From a checkpoint of a small mixture-of-experts model trained on Wikipedia.
Training: 322M tokens, 4914 steps.
Below are experts of layer 6 (counted from 0) of a mixture-of-experts language model. Rows are named router (the router's row for the expert), gate (a neuron's input weights, with its number), up (a neuron's input weights, with its number) and show model dimensions 160-239. Each number is 128 + 24 x the weight over its row's rms, rounded and kept within 0 to 255. Numbers have three digits each.
After each expert's rows: a language model's description of what the expert responds to. This comes from a sample of Wikipedia text that the model never trained on.

# expert 16
router:111144157160129098122150147152148158120110130116158086100115109120124122138182140147134173108139108155107127097124178121102137142132104158119114131172104155108178140108130161126135149110142137120089152158136124135156133117132112128082108139
gate0:146093122135167154129137137139145160142103096150103135120129171087159152158153128120156084145122169124120187100140160137126105119115114167147100111123116123138093070121132089148134124123138114175162129124132113156089181126096101132134120115
up0:111109109123127150100139101127172161122105142133107142143147065120178129147123126120125100120129110102108140110098120097139132160101123156160091094122123133155111132099127114150108141146135116127119121166153121152141144106154122147147094145
gate1:151122115141119141140164135159086145110154094136184136119153137134114094146162085153120148110123106143139099125137138145146109084121099108118138136135123098139137121151113133114149149122157125113133137143154152137096121125135135102149152098
up1:158122135104117126147122125191130140107107097105184110118150097139146114154123087146146132108143109120110094104146153133114138079087140108102113098148103106119135150126127115120106128129105116110150132133169148147129124154158155100133146088
gate2:139135103162128118148134094140113151130119136133082084137127133134132135164150106124112114127153140071148116117135134173134103097135157121119175114136125122108140148124145155154113142132106122142139118137132162157156163078141095120132111100
up2:114115135137118156126189132134078166153134149152104135110133133127151106150110084162111129183154117119137145123144120101129099117136108156118140159139132097120096164107081134104129155163112134120125095136122130146127122083140127131089112082
gate3:118129123170166141097126144147108130153139101112128111130115166139181124100075102144106097108150109113109099173113145105123145129103114163170130093134107143157138115128148136134143126127168125159129101118126129147128091173127127073177138133
up3:134117134128134106148128107105133087140125108147151158123128143131098120134139123125147107191153173139096148108160119136169102128159138074138149151139121121077118117113159118118087113134073118092104160144134112110122148119120134166123129151
gate4:134160147110120142101156126134101095075123111148120162127135152120116122119124103146147132161179155153107116117105150168121119102107151145106185092151120110133110109120125137150128139144169113119139121099069141133131112140120111112101135143
up4:109123077120123083161112128112090132148131094136140108121122164156121120105163108120105110113076080126105129130127117146155158130142097156174185153161123089157144130127111152095107123149123140119055114130129082125108130127115112158170074134
gate5:075143069111082146130120132174133109099126126131133109114168133122117101154091138096100137157142103171090146148133113123112116165171113091096106155098115085090113151127166112158091125109147128115105096140144203172141142147161108142137155131
up5:169120110141092136127076135094138138145146146104104186109135091105139160121105127156110101162111138137127132136075120080110090166092091152127134140148101131139085119138106110125094133130138144184170141140084106124085159098151109126116100133
gate6:108147116094130155160143088119099110087126123137081093092130116159143092142135180157173114118150107131134164146136135125151141159139129128188140149099132158101137111115134125133090158108104158096171161132095131129123132123122107132118140155
up6:123108135129118184058111134126112130193120133177139116145154101126119189108106154106163125119119115099157109137162144107128153116159106162136137115121144128140151124156102128127092117161134113160131085134138119144083151180134137134149125074
gate7:131136088110109124137124131120121117083127134081117089124117158119159127110138135115115074147112167103104137098162143120095128118132155101175162112089154141100155132148162166147083174136127097098111143125137181185132132147121113122089141140
up7:116132104132102123121151155149138154109120143107120104146107109133163105127154143144108080140151137136128147098141130119151159085160129175137139154122136133111143109136126120122110153109154095111168145142132159150156145109144118132144134122
gate8:149098146102124128111120121113156058153139138114140168107124172094114172068101127139122142182148147146114124147147113077135125143130138122168083117114128136138112165136168119115127111153112134173096108091129121128127120161117126112112127131
up8:149149073112137107106138121127101157106109168153141117114126093154155123152139139106119128150146096092157139122170094148099163123107122091146145164136095115075142102119120112111114135133119138123121146092114156116180134136158141162113167163
What it handles: Full stops ending sentences and == heading markers, both opening and closing, in section titles like == Sources ==.

# expert 19
router:154103120125083121111114112112121092135141157141125153110191150145113133150146103163182110115136123136112127067150126139124092126161115150110144116116099125141148130173129113106106102126118181094109134116128176137131086133155184132132133128
gate0:152119125162179107130180124113131143127135095154146176132128165096127114112133087139104173136131161098116168116156133151163139110108172092134088134145142106143103124106134149112132107113133140127119158120105131108131068160083120110114090159
up0:120122099124109125124145139107132170140102146066171111128079144109133098134115101150118129108156143147118119169107087120128114108143190118120147111107098097075091100159122087109152177169131163144124103153146124124102118157132090117114125133
gate1:110104131186091105141118086130154126152136141158152112134123065164130181100133080134129133134123089122129122091130118096155130134120146099117140112105089132164155141140136146151146108154109103108152120129139138144138139106115133114135154135
up1:111088146127154106139135128160102134156128146160132118138098147094105113110146129139104108157141117100151123139127130137108078137184117076160071105137163118085116119122084083096140147114150137154122135114116138110133136138114119121163153141
gate2:090104117099135115137089124119116151115118129127123121126168151119129134132154133154138155150117117119152151107144143134111129107143143093094189149101122149083161162084096149159146085084135150107154104113103149156116096119089098104093158140
up2:099138160151076158129137109135113159158112125155166123114145136090112101147141101135154133144139142131098099071100147158076125122136101130151144124132128132122174116097096160158109113078119130118147097128121126086095088139120115146103133124
gate3:110138123125122130151142132102125130141108133168103107132125077150137156061081129138119113103139113144104101108171128120108114139133095116152147181094094111155120135115110115131123095144115139161136126104134125124179124139120131086139152138
up3:120133150136113182129138191169093112100118097179120137140116136102150096153091125132145155122143103086130149119115149097123108154088149122132150080122128115107139109142094107135095092090102122191125106144129110146143153143125142175144118124
gate4:144151157120138078145133172110106122122116110145125122143130147120125142128142105158183100081119125139124138094120127123104138142085121110163151100117101127107138125130144123134107122167128123150122155115151145147153101158117098141139117131
up4:105139145101124133114201132088150143158160138120107118149126099131143114124149109125155110099110107093144094115130094100171162106174142109126113094127114132129149132140111106092092161136094102092125097128146150141144122130093132160134135139
gate5:119144108082129130130139144121118119142114100154126153141124111084121138098124111152102116159099145089137133092148109110146098094094144117088085088098151114127169143147113088173097127117123138159132123167120141147114140106108145117135117132
up5:123133118152139191113128115128122105154116157117153114154156110145111129157126109144100086162113142129142147118150106094128097164118112135124064078134192127092136166177113097116119142133150109151142086177130114093112108086124160113102105180
gate6:150155124123119095157120130122093122137145112171093162122140105113129142116107101121142097087119095118150130156104149108153128155134145156094203095123121122105098138162138127130132145133177099113122115161108149098154177113101115121163142110
up6:149143105159148149168134115164156128142117143157118131154159095136147163152101131131143093108119127151097136103070095119150097164151149138123149093140108152111088042154158110108172154084119115121092113183119105149142152132108151105130099121
gate7:100130173113111146083109147148097132147128138114142117139166102137127127092133127168131141106098140141107151115079110132111081164139100112128130152078146151134134120143114166136083086129151143143167149149122123158112121122092135121142124142
up7:142156081131151153153108097110151110110158177120130170103096142149130131164146154091095140132149137126149109161154141105164170108099162102093133108164097115122119097132143092101137155109118109104100134118115130120138162142166125117130081132
gate8:117122135113142134112091150175134156131137094164163085108156178136167103130133107137108128162148135077149107097158141132107139079111153128159114123132133113142141142086080131136090128134120139160149105167132126122128114141100106128171162126
up8:164129102093150135111122138147140154136141158143146114124134149130146152100088180166119085124131110124151106124141138109148134124098144160146126098117155082123106123078100158119076117182133122168159127160137177129156148114134082114143166137
What it handles: Sentence ends, paragraph breaks, and clause-linking words in prose, such as but, when, where, because, However, The.

# expert 23
router:171119161141139105156083141092163115133171140114150088135181155107114127121142150126133137167129130145112122136083124184129124147122143109147109108121118148099088129087111103115132116114113138159099103137106096115143108129120098117134122119
gate0:160145089165072124104136154152136070101124115148098159134128133124114158123119175139078129122088139102139130129065099163076132077127133147110130101119137140144117112127129139158145137145128143178108112141137143124160127137142107123134134123
up0:147103128097162147109112122162111147153176140124135093133098107128167139091126183157133087138170145125128120144119117114175132153180125169102110154141118151109109132121153111107126122055130118131100111079074105142094138111155140104147144143
gate1:107098103133132135135162091148159147097155143128124126125104120102078140122112119179113100104132115097114120149145085117112136127146129112125161149158145109116104070111141156159113160148114128116099164141152172132138108134132120131111109107
up1:106148135135123166120172137170114150148107146147131134139077150137149103106130110087058135108135109147185149151150116132173095124159141117102148172110171132172147189158076139151105149110123112116118163117134098122116097146162168103144140146
gate2:113147153103178116142107127134124138156126119137147100144128179139158124130121139164161146125133144110174157166119126093121110096136129138143103093100118144147121115125108114129095159159135124160155147127147121141162156139113147121146119132
up2:147144145138143163123138164135121163106142132123119137125143121170115138147178157142117165129141129120155128118129118129157099179122115142148100096138168167129119110109121151132098139121173083119139167114146144073104146108199163062110130110
gate3:121121140108081095121146142103136090120129137123164122108180157126164116116134119169142097116161105140132144130095138140169136136126138131174166142119088152159148118110087098144145101116139151135079134133145120161103117147178154122127130119
up3:114125121191130104134106134094142118121158121124166146101135126137126119155117127091135098117169118161135167131122153066135067086124115139155111123188152155107108124159159170111117092141165114102111104061132151108111141090119128162101111120
gate4:083105100158093111123121121096120118097121133139137102123151158112125149189160126078101120155148137190094138106123106110143115140112148122127140112150128155158100086115185124154132158137125164138131125136181128128121111155109093151116073077
up4:135121138126151171127113144142128122131119129113133109107137111110093099130139139123148070151112106137107106139114126126123134151156120106157144140103119113105118117109148141155095091117126138102138093129115101127165154120158090113137151151
gate5:123121145121125148110123104129110141124118085136100102111135145078133134171170091133159114142156125125154162143134145102076123087132120111155128126127131119093144157155076167181139115147173092142137156102149148137081145095088091166117122123
up5:117167103130105108156108115137116120142133127127120079127137140114086110142094143106099127116153118142128118151093157104165126121115143151112125122148108072142122109149164155134134120112121165127099122131133129096165133123111104193105150170
gate6:144158070143073122145110165187159102102123121103121158152145113130104133152109129103128122074118104100160126117112135167109108156146123149130124078127146135107074067117163165164146166149133137119120131102124127135159115132124153122093151114
up6:119161143087131108159114143095146148102127142100154083114122136164143135142134124105142116118136108107120097125123090137170095120101130132103141172120164115142114136197163104113085161092129106078138121102128141125081144087154154079139147128
gate7:141148145168134131103155111090129087100135172122122126124156125112099137131135151156155113103120125133159138144119122147103115146157085126165083127153096089132120152090146118133128133094101124109095126162122142148185123133120119135135098140
up7:144144093099133138152110151125112168165122142142174130110147096155111134140107116100131141124158102109127084149154136142135083144152136082084121134165123144175125180128116167147080135141135098192143174119120167124146093129125136147147171083
gate8:080105130107123098131123062114130116113151140138174145112143180100101122152135097157082142113126145108122144123120131139098110135130129116150152121123114091165156156161149117157144118140126090085165140116112142143170154137128098124172074198
up8:107139127130117124120126102128116066087121108112105107101083134143123141170109121153101164152108159113165168133150109104132120140143128126126135163141118085091160156136175117141111145137077124139164133124151160122139143120096088149147118134
What it handles: Pipe separators, closing parentheses and digits in data tables and statistics rows; also at, due to, and degree or prime marks.

# expert 5
router:092155115138138117126116131114138112116172159141104132123182138127143103123111110144137173137165122089124119103119130182134143165099142121119099131093146162103109120122117131143104131129162091096116195150137118171092148140159125101144128092
gate0:119122128114128138083148117166125131094106134107118159182129121132118112154105144117098121103171090107141138134167092160179133109157137141150148123166128147127136127125152109123101101127130120066104122162132164133097125152136158121142099127
up0:148134158096121121104142101113173073084119159096131152125152143158108091174137153127134107133164107112127122117134141132150138106078210167093122130159148109101089125144153135099110133145135141113109128104131166129128151118110143092098122102
gate1:161131099138109093128158079163165135142110146126105105147173127116141119151132137103131119140158085147109164113116121065111139133144145151114137087114107113135105126147127181122111119110143080111157112144126139195113113118094063140133176159
up1:121154097168133132119117116188123140127120141131152152138129156143153153149137170122105102151133081145114126098138137107148153165155140145144124142103123090159150125149131137110107125070126118099135177123118122147078108210141122162190124151
gate2:130118135158098101137120096144107171120111095151121122090151133135112128114087142130103103165126143122131153111139140123104100142130097139117123115102115141107112146097167187104128105079142097113140108068159117151098116129120134121160145118
up2:109130153118092121139122127177106106142153159091157104110150147147123110114142116145108111127148095143119100144098067114145150122155129144099131117109126101128088132172152121121129128145117099116095173128113160178145129172165101131099138160
gate3:141143115143133124136131127082117131096117107126123103117121157137117092189131150140084123152158106121114147107130089128142096147120156092104104094140167113109156122110190136119127149187158076140124130071127099158151113108145119127134148124
up3:159128138119099120122160131146112093169167138101111140124116072134122202075132134101129119089130124112125151169148162122140174106106123146135124152121146171165136090149086152121122108121101119105157124167127154103122136148156167166117138132
gate4:107110101122120091125114114166121146126133147151168134110157104141092087123060132095112117163088128162094123057164122122129120121140125157135134124109128141068113123107104161139130133153136078120129107120113168126084119112106130126130104121
up4:119126137122117176104083157169160121127137144099102132136078103082134170119111147163148150162118193144135109141159160079126132138114128150115160119107116166186096161155126130106118113116067134139123143112133081160157136170137181101140150138
gate5:107104163131147082150147086135121134138145134171143131104114101144135148151128107126127124128211146118179125150137118129168101110135131114123138099106095174107127124148117138105123139116133135135149131152132162151150111087134144139159131129
up5:128125154120165100127124119157115107148099062092115119105110117135138137117143136166109122087115129126139166117142090126128141140139134104140110143152149144112150100119118122096138145174150187113121134160141092089127111157153086152151070151
gate6:159093115150078137079128107112147112107096126147116158121117142111111097098119133142173145166130131139115116126128109151100133111123144090110136098123125141128143125114120157145122124117151094117138116086084119117119166179118154111125111135
up6:105131089133124142088142139187111129127115132074123120117126121116121163127096122138149110137111158108099151155164113131146133138143092179163161150144137155102150087148112164111124136096092103114148082131154085113121119119129130133150099117
gate7:141084109128114133135160115135089111111123128105158171095130161126135142118138162134099121067135121162086128140129113109151085079140133171145133171161131127115166147157133150140100134136129119179117143119118146160166073119118125113143185082
up7:129150139161123133163127139101131119137132169129173119137132169110111161126140153194158157119109146089086134112157169133114124128118133115125084166107133155158207133162143120112146099152101103124134129094103153148149123139125101136118123126
gate8:131132118200155131135125063117152144093100128156152062133116161148087176159148153136099139163092148161121148095114150147134112131132104136155100126162122155110129115136150167124112134111133125117140157088104165111094160140135111101118149145
up8:129127132108144109153105136135127143149125172145190092132136126083123128127095112160144183143136134107154161106097153123145134109111082140166106124101130131134125117147164094140152110141099111088167105104106125153108179116151137090144149122
What it handles: First names and name pieces of people and places, mostly in tables and lists, such as John, Keith, Omar, -ford, -ville.

# expert 0
router:150112067126129095126096133124137100182129130139192113110173135114092143199087147144097162140127133056129124138113118137090109153183144134137150121158113138155127070115124066133114118126102095134106153137146123126152158071144181117149145093
gate0:152131112114127129069133139130114100120144142132123146125143137149082146126141148161116150156147112173119103149106161126160111113129133124069121117143121101135070162111137101100130130123130082087108121144136123158114108123100115157112113096
up0:121113150184098125151143132108144140103119104134129101114140123153134105161145157056136142123125131105150154098110145131100104149113073116162128066136145094102080133146100109073142129118113117117119091135105091123148104128136097123127138122
gate1:153134162134137148129154111128106118115127107141091125105158110112116105126109131135151102108161094110120080169109151144086140153107118110153093157132108116121133169101106148154116092131115151134155169133087117159125122149093093135140123120
up1:124089154107127134129170133151116137131147073130095130081106149120081101094116130167113127169165148109092102140090173129090117093126102120125102142104086118063139130139113099101126091134123153096189143107134135139166086101103135134130155097
gate2:089149107079130116085068168130092171128183109143151123157162119080139120134087143138129113132115135125104136136122134112155124132134111159125132126129108141094163135139101129150140146142160125150107085140146133131113120160105134129135143131
up2:162109131156151152137131097122127124163131125143092130076145128151113129106166151114113142115103141121099127156118145131210130106134117157131069116118098132134126082122137130108151134122134061116118141158134098145118141114125134084112135136
gate3:106135119118101108101113144132124140135147122133100154118190101150115138109088137142121100103132161099111183114175114129156075083108139124131148140128152143105108106138106128065104106111129071122101103153143113109112129120138161122096130124
up3:123111141143105143164142156146111142137099141138171118144089082149142154133200111130120126110106088101174118161123152137089136137135083077110122111104135104140124162117100161126093148116143147121148149117130127108125117166132087154156111090
gate4:099129110110100116104134123102122131148089153114132173121157120119156093125136093111118100130132114105144158164095091145096115117128144107149120166112072180070090135175168121134085122116142090087079118125122107133096147069139130132106045161
up4:128104140109153105140123094190122077156135138116094112164139153119093179153157099101110112124157115144100087114096153127119129152095129162116118123147141129112115164089102147175099133134132096124131141118115136113136141109145111119128136100
gate5:133157086172121081102110096097081095098128114126151130121130084119097127156164140063136115103105154146122162117138127139106134110163137155124133099113146164091106114133155111098151148109126093116153138171098123103185117147146115148139147138
up5:109153135133097125138141166098121144135097103116138117115132130148109151092102123088158143096136163093174157128126129161155081150134151104103135122118139163107141132130127104110109091133114151118126140153104121111093117122113077130097148131
gate6:096181143123089177109127140194165144127144183106114130141133098105148127146073141113157130151127115114107159109130110145160110075133126172119107135136138148121107120120140055152153132138122135151056110132124137072099147110137141107153122126
up6:141102161127151136141085092133152102117107132134087152139097167132146109131098128099152119116117162131187104144102145154105093154124132097136106105128107125110133168125102134176116116106158113146145152132078137131170125133090178112100122092
gate7:108116141130091120133063182168115124137126151137147131156141109102166153090132122147166132145124111142163146129124086100144142115138159129109171113115106159106124123153186096128108098123109141139087182134133120076136149140135136176119127162
up7:127136163135100148106112106118139116106118133113133119091176174109107163135158129158138117116128163142127135133095132132137116114118137099133141153106113114156118121141129129135177170140127140124129175151107135139138135111101120146154169120
gate8:143093106098121174132190142105056092145141116142122141104145131136111133114160126145105161133146117154123109142116112143098117148112109124128151109141118137150129119110110111130123098132133146082133125133164136127097103129152121168114116176
up8:110114154096159143139106134136158144147146147174118142112147144103123101107112111109144109102146150115177145098120126134117119133116133099120106106152094140125148119141116155105120117142126084119132127095099174159154150140098168081177149141
What it handles: Leading digits of numbers and years, number words, and quantifiers like two, several, both, other, e.g. "1"869, 15 goals.

# expert 17
router:113128142180083156142111093153149123153147114124166113104112119116103121087090112154109085098136138104178101083125102132127122104124110113117106108125153139175203133097124154105127073096132104131138172128129121140130139132137112118129102138
gate0:085115119122121090091081112120122096121143119139114139096111180115134128118104111150125122152142129142147137148103121089098142152144104133171122126131136108138109127155118165110116105166140120119100142098125134166121161157126099136135163105
up0:178152143114119120162166174123123179132092134148089100134119118113105148157117173125157162134121133167147111108098148109116141163127140169142122108157106147104092145121158123144117149160091122142135082151117099151095164139119118148129115118
gate1:107121140141116158127125102179085079112125133138148109130148135122114132112101138136103122097123072114133122175184154089138102158119109161133108143105129102123128152139125150126119164100144086126102094126134129118175110095142117115144151144
up1:131167117158115144109137138079123119159120120119112122132176168080139114118136104196186128129132147116120125104100086113121155128122076130181128148130119095141118098098086119133113105157150172176127135153150097114099145122109124126148156109
gate2:144155094073148125149087129130147144076127143160109159147122109113115144122099115115126136171201111180133092118157107090100109122145133141132115182140090094120160083099140102173116128120155141113156128156110093133086136136160087109123119117
up2:159132114150147087105149170156127104142099188124116131124117128135143141109130127102158152105136105118146132126104175165153138131121162147151106144106140099117128082139135104128095150142123121132159136120079066116132163148128122138134167160
gate3:127116118136114128142148151187120131108132169154126162147141121140101152135115083114112073139115138128139097107125148144119143160166119137094160126108129142145099170129146164157118147135143173139151128110166153133099139126084147124149135138
up3:128106159155118158178110124102107126137138105123120133109146125141097150116141169148153114153136142146130110103095109164138119123114096129113136115108127112120155072133136157131124112123108068105189162107165077144099113147154107153133105134
gate4:136129124123119128155106152148133093171151140128120120148091156169142118106097161156135118162138096136111104159111171142102117163122148136103150096076143130124161153104136134140087126094127118127109137066116139157163144145121138157132100126
up4:136167125152125120136145128095111179105137114113118156106093125087163126139146107121106115159137104107125130147163130089136145141175191077141132137157139110150126121103135145096119117145112146126112172145137171101145158121136120128156111142
gate5:119159085111115119136137095172133088133156125124118127136149124108141115121123111138102087130151075125128136147146136124135140115122107143140123170128122140167115141106125117132067109115094105112125086160149142091166150117113113106136186130
up5:107109072092085167141109149142154138130090151129116114117130151136126139118174113152090148083127122093148123134131126099119136160099132116121166126123114127141108131127151152122136100145123111150112077116141131165141144127183129147142122128
gate6:132151092151127118137120124141094124128108131129126149121128109136149132149116150153140097124171119159136134156133121120094085127181156103104125096131085150091104132137115144130160092127124079144152094092106097134110144164111111118106106118
up6:116157120156149154109090163129124138133124147133122125093129125089138144083119114126091143097107121089107097169131097143182130098167124123141108134089164132126132119101120117105128124185113142154095148128126127130156105088108117113136104149
gate7:084132126158122129093108117168124114116142177181132123156146118124084102159147142117133134135114136163142132162148129115108118120130109132209145126102148116088145144178148123113166076129120154130107154149132110123073160110139122143164120125
up7:142134124173132111159109137122134147118162114138118148121166113149101133113137085082130096052173165147159149111121089198129129124167147116108114137133133142122127126124135132174152150129121103143146134186142117110088128097140112100135142123
gate8:162126136100136124096089107131143133157123147123135171101105158160149141155155111164123141120106139107147153148170153089108117128099116118163132125109129113131115125158139172150086113148137133148128103114133138128133116095107152156136103123
up8:154146103152162150119120135148147135142126154187141148146127146121141176132124134131159149120153105179085130123111142076085121135127124162143138108112163140124150136132132114161113129173140118170176080146162138076117138140153131153122104123
What it handles: Main verbs, often past participles after auxiliaries, such as has, had, made, sold, secured; also en dashes in score tables.

# expert 2
router:131138111144133135129112084118141124103133090152135136184107132143164126118143151136106115129110155133153115137104087174130165121131199207123172139093141142125092108114122135170188084154126117139127122088152117160123090141147102142149142125
gate0:124119118105123105081120129102126100141116063148120110112100148107158107120133118119125121115112094120159100143158142114141153178104132129108120143169078123110119088137141090126122096162143110125122077177117115152125146091137106116096124157
up0:111069115124082170140115148101144099094161114102123158125103177157154102130126100159179171134120077116135148129114138131134134151115133107152137140091200114128142127133066127183127067110080102110144102112120134126100120127079113155138090104
gate1:114124094141098082129092088139138096168136110161155152146120120133107133119153152183138120143137104111190127096116131059123127128112073114106143217107106085127108127135122152113145143119161136097084111131124130076166132108112128144109146101
up1:161157151137129091106110101129092111144129156122151129117126134102182126078168102158120111159135169122171139151152132163160150132144157148190089121161140144160126145133136130126171073117098135118111142118108091141133074130097134165119171143
gate2:141118088155177129090153118141143146121102125107139123126111113144149079137127166118144104124128136174107125154159076147179107106156086177165118112188148126083121215128104150101104171145129107176137131129126123158145135128143127120124156103
up2:112126142120156094146099138123087150150114121134105139116113120142116141101167146172110154094119065089178123126083114118133114118132136125096114127129155157116110126159149129103153132154139123092123117112141079118115094120116162115118147127
gate3:104107126170143103118140112116135151139158119160108161116090154142135129130133119138140127114147147090149110102077106099122120136137120131098136184069080097153132131126153094131118100142189163139087126149136138149082110192096139122145111157
up3:141109150124109126127124147147114124123090140121148134102143096125147098072109132126101143148130107120132137166098136161105123092091151148128097107129134141129158187145146077124142115097098085104121119127116115124154138120124142077118098116
gate4:143126163152152111094137103115141117103131084120108154129140096167134119114152124067108124155112103134134114128113142100127124122126159144114162115127119115086115098181168129072146130105146129137092119121103114122106186132145144112118104110
up4:091127120118121160086147134107116095089134087128106130106135097147143134129181127149117166129082078163125077093105100164128141080129091152130136125144102123114111153163153093085161135092144139117104121106111124125084151092132126113150138087
gate5:090166118144152167155093107187116129143150175128138151143127132176144138141113151147119136123107098121153158149099094112132151139151132108102109111131109155154140096175112155111152142128124143119144113089152103141151129130140116107117142156
up5:138128140131111117128121132092095132135149069138117077112105095159112099136157138114136142121114139136113095127140114089118139159134152164087174091110149107094086179103163117109121153162180147140130123094135141122107156124118143152132146130
gate6:156163054146159156105134099101138111121129132139117101124096146147155115110143111116094131178109095110110129108135119118138118169109112099189105094134136154117122075146116109132112149111144120155121127169121154137106112161112126111118079169
up6:123155118129110163110123118099116139125177142160146154114115104119131136096145136111148118148062107159155171173115105135100150131111121140127114124094113109134135142138104159076096153131153164125122070177140115120107136102131183126176119153
gate7:189118145086108105133158087159147161103139172080147116152146089158147079146116102110126106114142125074142127112164135146135165142121160141161105139146121122135120145071111150164158114135093150154107119088090098146119119145129107119114123117
up7:152130115124075150132099171130101102140136154113149149124119085114108152127138146112169136127087074141118136113128145126156127119142105144139103135126141171142115123109157102042146158140126146165159117113182133119146125149109136101138150114
gate8:129133125154107131149163101178133082171133128144144136135108144073149123090129115137108118117149121125065096146120155138098118147127157151149136112123123158141127149095111090107162118121143147133077112096121148165140153145099154132124164148
up8:124124130099111151145143136136130166123116101116093129145132117141130155119041117116154129139118094119120118105133133097141110138108106079165159121135071088167144155122116139151151138131164144173140143117089167120118135118137139119127093137
What it handles: Mid-sentence function words and common nouns or verbs in prose, such as it, not, which, began, found, form, season.

# expert 22
router:138158108084083153115109155152094103095092152127131164155133171170108146138129166076128116101178079158122148117091129132121127139088119134126126110100124085156126103119129116131166176129144097101094163131153155142151118150138160094133114139
gate0:127107100143078128127167131112101102120146129149122140106153160164119149114176160075162096087101130144104160140110141143092120129142135156141148131114098106152093120108119121107150072122115117138138098140122147112141141120140146089133140178
up0:116136137160142131121183120176132135131131116152150127145153144079113161154120080122194084115145120123115150129163115148082112109137104140121138157136124134096094175097168105129147116102107147140154128094148152130089100182107096145154130137
gate1:137107143127075124062176109128126110090098135152160126119101167080087163139115145093132090129131126135155191081094119147093123114108131132170151109122132160114062131104125099119156114118099128129127141124166099060136130148072133134127132150
up1:154154124163130138118142151163156111149174145104119133121132155132123155137072137155152143124113107156135129152113164100164125130135087122108137106082120141154163147152149108089146120171084147122135144118059078105159142184119101108111121116
gate2:151081081112127112129145083114103154126102145131146115158150149161116110156129164119155140147108160132125159164147178108118145142139152151151152158181116168152139134106165137120118112107137153157104096134120115136146139142122112164116101151
up2:116166140154165127067154081140135145105092110083124144112159151111142148152121127145133082105119124092142132132162115130146132162107101140133094141132140143140119140114113133099076149127123151135136106121108115118130190108143099135120115123
gate3:179101131151127103108095093165106137073116138127136117148149152137151106145130137082124142116131132153104153127125150110117113095130131133156125146101163084155124149113088141098101148107172150143106133143132161126153106076131149094123173129
up3:134138163140160097134152151107142105151120108119117138140123131141111103100088125126102107139083153120152112103063123146118138080115167150139166127151138114153111132152127147113118108147127135119131149132120132109161136110115159111145121154
gate4:132115145125116095130162146120112095131106103160137120141142134147121100142144146127098099140118148123182154157097115147131114096110113106137166104143115122146100132134126143093098080159125092139148134121124086153147120121061127087145086098
up4:146127119143125114148128147149091117128086110140113111146142094124115140163132148142094082146100089128151093138127133124123130097101135096108109125128131143150113104105114119094133147133173081106106149098067094154124128136079167113141095143
gate5:147127139092132142115124089141099135171114113141126136152089181137089124113113125103143106167133132123124127087135154150132077105107151135113153079136114112079099140119118122091132104170131124137136160138127173130134152127071092159149146146
up5:174129123132161167133151124123122126146150132164169073097128131107153139110134123073096156118163144120118123162170128112136138139105119095137108102158115100169171114145131139108126105144113165159101140146193126121151095104117084111129111136
gate6:084089129137126172119190105183120070116121167148174126120086130209104137099088140145113101169199136101120130144168099121125134174124160151125101080155155121102153127125145116129150125131131100148123118129149129138135086157125120130115134187
up6:171120140126103154125106166138169083158134133108098116097085108153128119114152127126096148134109127168089144126082089111112149155115130142146121125129105107147154128174092087157149097134146127149134156149155143145129133126094107086129164142
gate7:121106099135158110132131113114120176157147153193129073120131123180145081138162106101112143089153120152121170129122119129076136173091184108120086150120088156117157139127116132102077153149135109080126123127145140141130136140152142064122112124
up7:077184129138085113107111148119106151152175156129137134087182131104125122105140066093131155113168123133120159100147092111092145152081156116145144103112112135133136130167120137103099107139125128073091123149170187107145143168140151142089137087
gate8:100113118098084132081177131123135167157117109124131133108151116166133152084126094086166152148143123116162111134107176162140096138160101067133144131104120083118137135174110148129103101114151101149114144101180108077115159090105135102089103125
up8:099126089091084162092182107165135138162134145126160150108176155154150097132153144108105156149121141154126107139114115143089139136151088094176126128144112137143138167144098146093093133126104098112119134115185111167129137159127150137131109158
What it handles: Nouns naming places and institutions in proper names, such as Park, University, County, School, Church, plus suffixes like -ian, -ish.